From a checkpoint of a small mixture-of-experts model trained on Wikipedia.
Experts: 2 picks a token, a shared expert of 256 neurons.
Below are experts of layer 8 (counted from 0) of a mixture-of-experts language model. Rows are named router (the router's row for the expert), up (a neuron's input weights, with its number), down (a neuron's output weights, with its number) and show model dimensions 0-255. Each number is 200 + 40 x the weight over its row's rms, rounded and kept within 0 to 999.
Before each expert's rows: a language model's description of what the expert responds to. This comes from a sample of Wikipedia text that the model never trained on.

# expert 20
Subject pronouns he, she, they, it, and endings of names or nouns like Elizabeth, father, company, usually followed by was or is.
router,199,194,193,260,221,183,253,178,233,249,228,192,224,158,176,257,260,196,217,250,170,239,171,220,201,279,203,219,180,217,156,217,188,149,224,160,291,176,275,225,262,164,205,220,220,233,156,211,134,229,150,200,154,199,186,135,227,282,200,176,139,183,181,123,214,210,165,274,335,175,172,199,136,260,270,241,141,176,149,202,200,187,261,251,205,268,187,161,261,216,216,211,267,203,200,219,221,221,164,203,239,230,230,279,226,208,150,171,167,241,178,114,272,245,196,166,178,202,200,203,135,217,184,172,198,274,227,236,183,142,192,166,237,224,216,240,173,157,210,234,211,132,88,208,228,148,219,221,249,210,120,194,147,241,226,181,252,224,175,178,201,156,250,247,186,152,173,210,166,146,191,180,269,207,145,136,172,201,221,248,210,97,219,223,207,141,152,159,239,181,233,160,153,218,155,177,180,199,247,114,255,225,197,176,144,222,150,154,152,239,218,156,169,219,185,208,178,225,213,181,139,207,230,201,136,187,209,156,197,164,243,200,203,230,155,202,251,201,212,200,222,188,175,185,200,162,217,215,236,195,141,235,207,108,242,104
up1,222,241,184,177,165,209,151,186,214,158,241,192,154,135,248,247,243,212,143,161,232,178,185,219,174,201,230,195,253,180,255,104,181,134,156,217,183,220,169,213,211,184,134,248,109,238,178,147,168,165,204,151,161,179,258,186,179,229,204,146,210,128,232,167,153,249,211,216,264,188,204,212,198,201,234,242,229,161,228,202,249,177,264,167,145,257,204,266,248,203,260,203,256,254,168,205,273,179,192,119,205,203,213,210,201,185,193,252,221,180,201,218,242,204,171,273,217,181,110,246,251,221,231,191,256,181,130,252,181,201,187,208,196,157,180,166,214,152,167,165,168,169,200,218,213,194,247,199,157,262,186,231,105,240,242,170,161,156,173,185,174,189,238,201,172,144,226,153,154,253,159,200,299,289,140,130,173,164,190,224,253,274,122,292,225,262,225,152,243,185,160,222,176,262,274,153,204,151,209,152,143,250,197,250,151,280,181,174,156,158,187,196,193,214,224,253,270,266,163,240,228,215,169,198,202,220,252,229,166,234,230,206,234,114,166,161,169,190,196,227,208,197,216,257,186,203,207,205,192,200,160,156,302,229,185,221
down1,225,119,238,180,247,175,191,235,228,236,135,235,201,178,194,190,160,188,145,130,248,152,156,247,221,178,202,194,214,158,203,146,126,218,161,218,191,173,198,253,91,169,245,266,209,255,200,189,167,207,164,235,255,180,235,162,214,200,248,176,181,228,178,149,221,176,168,153,82,145,246,226,249,221,206,243,202,209,189,177,222,225,179,219,217,233,221,165,179,189,188,216,203,256,172,174,166,231,179,274,248,182,215,256,139,174,245,186,128,180,220,188,246,200,114,213,276,208,188,174,220,160,206,170,193,224,155,176,221,185,140,275,227,220,204,158,190,202,150,167,146,187,150,189,215,268,269,296,274,179,238,210,199,238,173,113,200,176,130,192,236,122,165,131,122,242,151,176,190,243,201,210,231,260,192,237,195,134,202,196,198,175,134,210,238,163,263,208,239,200,117,130,241,199,215,151,164,182,140,193,220,193,149,154,223,179,306,212,119,139,168,135,200,185,207,149,158,202,189,180,249,192,146,238,180,252,224,315,249,205,162,223,197,252,200,238,220,187,220,172,132,182,218,180,193,258,182,237,170,184,164,218,195,231,246,191
up2,240,144,205,242,247,210,221,204,203,201,227,210,237,237,167,249,175,239,267,143,236,227,234,241,277,143,160,234,238,150,171,159,181,165,114,148,256,188,197,242,173,208,133,192,160,239,176,195,222,156,127,194,158,206,171,185,214,257,206,136,218,223,252,178,234,257,172,232,247,244,204,223,196,196,225,158,192,246,188,169,163,257,267,227,223,182,212,111,197,194,185,212,199,210,124,196,192,198,205,233,279,189,248,265,159,165,148,121,197,188,157,144,105,199,183,150,161,231,181,153,200,220,146,259,171,247,243,253,213,200,179,174,216,197,195,321,203,196,216,193,263,218,223,191,155,197,187,207,249,276,273,144,261,175,162,137,201,162,174,180,159,164,186,243,135,213,218,200,262,269,184,273,155,195,159,217,220,221,216,235,188,259,224,155,166,206,102,240,245,176,142,256,208,219,215,175,234,215,241,128,223,192,253,244,195,209,253,176,179,233,156,141,229,179,243,232,232,247,195,221,142,186,205,156,178,232,191,148,228,201,142,131,176,232,297,203,221,214,199,239,250,251,126,203,208,227,223,147,208,251,176,174,119,137,235,245
down2,165,197,145,231,261,152,205,203,155,184,175,259,214,215,245,216,243,281,137,116,162,179,112,209,235,262,190,111,217,193,262,209,183,242,214,246,148,193,159,170,183,182,206,177,229,207,154,186,235,204,283,184,223,184,250,235,147,173,190,231,213,219,262,230,193,221,233,257,148,173,235,172,203,225,238,192,172,146,213,203,245,167,204,153,267,184,228,188,138,188,194,245,189,179,210,161,156,184,236,262,161,76,110,154,297,261,202,281,194,195,186,290,147,233,248,156,260,251,186,293,186,227,137,117,197,241,187,208,273,181,208,183,158,200,216,159,210,246,274,246,171,202,295,142,214,85,165,217,182,187,212,199,162,235,205,178,224,186,190,249,150,191,237,190,136,225,147,186,178,168,276,212,178,240,237,197,178,251,253,209,188,197,214,179,175,160,217,194,229,167,257,193,166,194,187,187,179,213,254,198,262,243,241,162,214,264,194,165,195,213,192,262,213,219,178,190,205,245,206,152,195,256,164,222,181,132,244,218,201,206,148,212,212,220,186,199,253,222,160,209,217,150,222,288,192,120,123,186,168,202,181,231,161,188,193,233
up3,161,215,165,183,117,211,196,212,182,215,166,211,188,235,152,136,294,181,95,219,159,168,233,177,312,264,182,184,148,247,209,303,193,196,260,271,228,263,281,155,199,178,203,238,221,206,265,197,160,217,146,188,199,131,219,136,153,253,213,258,210,195,207,245,143,113,179,191,285,195,169,212,190,191,175,211,177,250,202,200,169,179,228,263,190,225,215,207,176,169,136,189,219,281,157,191,202,201,138,168,208,201,157,180,237,145,192,171,179,220,229,178,233,226,235,245,257,187,180,262,111,236,170,217,211,268,255,240,205,173,197,227,218,159,176,201,199,202,174,159,247,164,212,156,223,196,179,190,131,288,182,195,166,196,208,243,187,128,251,158,182,189,238,185,137,287,176,198,316,171,199,193,190,207,213,277,170,227,87,184,177,231,152,139,191,151,145,180,234,196,229,162,259,162,216,161,204,209,193,224,280,222,203,177,180,272,225,142,186,249,140,163,199,237,214,210,212,208,216,219,131,276,157,216,196,179,180,161,144,203,239,212,200,268,217,188,246,262,202,229,198,181,241,159,200,184,223,197,185,191,249,184,149,250,211,243
down3,204,265,215,135,169,183,202,263,202,304,192,244,186,230,164,256,149,167,234,177,252,261,199,116,213,149,213,179,218,200,236,219,198,124,269,213,151,241,190,176,107,245,222,287,286,275,169,204,192,185,235,180,119,243,256,120,177,210,204,230,213,231,164,215,120,189,116,151,163,209,203,181,196,169,172,229,170,187,174,205,152,203,325,180,187,123,174,184,189,189,208,177,188,212,199,183,165,194,177,160,249,237,206,211,201,204,241,153,191,153,215,228,172,139,149,208,209,260,167,228,237,137,129,124,213,195,214,298,203,217,152,205,152,183,196,227,197,199,190,214,203,175,208,144,191,305,172,211,240,209,177,181,220,163,175,161,260,163,254,200,207,158,256,217,168,218,193,197,194,215,231,232,182,192,199,222,225,225,211,160,200,242,210,219,113,204,174,196,201,208,241,121,179,194,237,253,190,159,189,247,248,193,178,127,209,209,332,222,213,219,191,138,169,225,168,185,283,289,233,174,178,179,130,188,283,237,133,223,163,243,192,153,190,271,248,174,156,204,225,158,188,184,185,170,198,158,181,197,246,162,193,169,233,176,187,272
up4,221,209,173,145,240,201,240,160,190,240,215,250,194,127,168,216,227,274,133,239,165,161,184,208,102,172,130,175,254,262,163,196,213,142,210,216,158,148,123,153,113,232,206,182,214,235,225,162,124,206,195,225,147,286,131,145,220,235,204,199,191,238,177,168,229,202,199,263,157,214,215,230,245,218,198,225,220,182,210,234,178,183,206,249,194,169,270,196,245,208,216,164,199,184,159,183,193,169,175,249,233,164,240,230,228,207,163,167,150,230,185,148,228,179,212,219,211,214,215,321,212,164,208,234,213,232,249,259,97,193,78,173,277,228,258,195,198,186,268,212,201,253,190,156,188,182,196,195,204,232,203,155,216,299,187,189,181,182,273,265,161,218,177,196,178,143,214,167,172,218,281,205,207,188,192,59,163,206,205,191,168,188,252,166,160,186,211,242,219,134,185,229,253,183,215,188,162,234,211,218,194,171,199,160,251,136,159,201,154,282,171,257,154,205,128,162,205,240,203,139,205,232,251,228,151,220,217,237,157,278,215,191,224,209,162,204,241,217,190,154,100,187,199,179,127,202,197,150,141,169,245,199,200,164,141,196
down4,249,177,232,249,260,154,137,200,147,237,237,242,230,247,213,183,174,174,214,234,237,210,244,230,261,178,213,218,222,156,242,176,268,257,228,117,186,170,159,170,222,192,160,150,115,202,130,246,158,173,234,103,111,251,243,249,211,137,179,229,177,241,230,175,232,198,187,108,195,229,229,190,213,177,211,157,133,215,155,125,236,178,250,245,173,260,163,199,202,203,199,128,161,288,192,261,221,135,265,219,141,196,144,157,178,222,161,237,213,185,240,192,234,272,209,184,147,223,161,165,128,150,242,153,227,169,144,207,238,175,185,200,221,147,123,184,163,235,212,147,150,234,206,186,220,218,203,234,233,323,253,208,229,118,191,244,200,190,214,215,236,168,200,221,169,321,165,148,166,198,212,170,185,235,249,229,267,183,235,171,195,204,201,210,156,223,145,195,138,226,171,212,205,277,215,228,182,204,162,214,245,173,183,174,130,273,206,166,231,150,202,176,224,147,163,218,154,235,231,198,213,214,241,202,183,177,150,257,191,202,227,200,136,260,197,182,203,222,240,218,179,268,232,201,204,190,307,190,139,199,174,160,229,182,199,188
up5,224,111,215,212,214,133,238,173,145,143,183,186,173,226,151,234,242,120,131,173,190,217,234,167,170,223,199,213,207,194,199,234,148,220,235,263,299,180,180,139,237,188,192,203,186,127,256,142,183,177,85,147,214,196,147,173,240,254,204,196,152,222,189,275,208,249,215,289,190,143,234,248,195,208,177,239,162,190,171,163,224,205,184,240,280,201,155,214,188,154,261,204,216,172,252,252,214,188,219,218,159,240,153,178,184,242,183,200,172,206,189,204,192,172,227,192,296,267,160,195,186,154,161,160,139,246,197,221,169,223,225,249,167,140,240,138,203,183,214,293,204,216,244,168,271,169,232,148,222,171,199,225,192,263,179,198,191,182,216,269,241,220,210,221,234,279,213,200,184,236,260,161,202,274,249,249,85,166,77,159,197,191,282,195,229,194,172,211,158,215,201,114,271,223,158,238,203,179,200,279,246,196,157,171,187,204,204,208,224,194,182,142,264,148,227,156,239,223,197,183,174,218,241,227,189,219,187,156,222,173,205,182,223,217,194,204,218,197,196,155,176,206,275,219,200,108,289,263,248,206,162,214,213,137,213,189
down5,172,156,175,233,150,139,205,161,111,202,138,142,256,203,168,180,187,273,156,145,189,227,209,214,207,199,210,253,133,202,137,261,181,184,224,217,203,130,179,186,201,235,265,186,130,224,232,200,189,186,144,243,266,135,235,231,154,242,172,210,206,200,191,286,235,225,199,226,137,154,228,185,180,138,115,186,198,225,182,186,235,198,166,131,222,187,250,211,165,209,229,236,228,273,216,165,161,233,119,242,159,227,248,196,212,132,238,204,207,260,194,279,192,164,221,197,202,229,150,233,202,168,168,183,215,265,215,223,153,155,183,239,224,254,249,206,217,186,265,224,216,238,251,209,191,232,197,139,208,151,145,158,194,252,115,198,237,187,225,242,251,313,178,165,220,122,170,145,205,217,222,198,180,210,168,296,267,256,186,143,214,213,235,214,228,231,141,140,240,255,250,252,273,152,186,208,237,262,216,258,242,184,202,203,240,229,215,180,192,131,238,213,210,159,207,228,145,251,184,206,159,200,212,139,228,182,190,149,155,159,166,229,171,178,210,248,267,177,276,153,137,132,194,165,174,240,202,162,150,196,254,233,185,212,215,117
up6,152,276,133,184,164,190,220,147,273,191,149,138,234,239,104,214,217,220,134,186,178,269,167,171,219,197,250,162,181,176,276,274,179,211,236,129,220,178,198,175,156,224,163,166,139,209,214,179,183,232,226,260,221,207,160,149,232,201,220,171,183,249,209,209,233,149,181,187,249,211,273,214,212,134,217,174,157,209,236,198,195,151,246,233,223,243,167,196,227,197,335,207,169,170,194,150,293,159,222,175,161,186,155,235,194,229,181,190,182,227,267,165,216,134,256,208,200,148,211,147,197,200,111,276,180,235,190,181,219,149,131,141,164,216,246,222,228,235,150,140,192,183,224,293,212,151,155,208,247,148,193,237,255,181,254,126,219,190,225,185,253,205,251,281,172,196,215,156,218,267,210,174,251,155,201,203,179,131,184,218,211,178,161,171,220,154,280,264,156,258,164,200,150,240,192,165,149,191,298,170,185,178,214,183,234,189,192,186,147,300,145,221,233,213,198,232,198,220,187,183,165,213,172,252,114,227,259,167,151,203,151,163,192,191,241,153,172,228,212,218,226,173,195,280,155,220,129,201,196,180,219,216,208,163,198,211
down6,210,192,186,262,217,278,171,202,223,86,239,161,210,219,286,199,193,191,189,222,226,169,233,163,197,293,232,212,223,191,173,282,194,188,226,202,204,174,224,142,162,236,252,213,148,248,224,266,226,144,218,150,179,198,183,225,63,193,166,209,178,234,207,308,163,170,185,234,182,258,197,217,230,175,164,226,256,160,177,158,206,142,157,179,183,157,246,225,203,184,160,237,178,199,157,160,198,268,206,267,150,183,224,197,174,195,168,169,150,166,203,302,243,172,215,136,181,205,213,94,189,187,257,197,198,183,211,210,145,166,169,194,215,178,243,328,197,155,199,195,293,158,226,175,174,209,255,108,225,270,184,151,224,265,188,257,254,187,191,185,239,169,197,161,211,271,205,242,228,238,247,153,153,183,147,175,201,194,170,185,236,178,210,157,255,248,231,219,185,209,270,254,182,157,197,154,133,218,192,163,154,165,236,273,192,260,233,227,127,110,198,179,186,171,168,196,179,173,230,191,121,224,250,195,174,217,165,225,181,196,216,178,188,234,163,173,185,200,147,189,158,243,216,165,183,208,123,198,174,223,169,201,141,204,123,225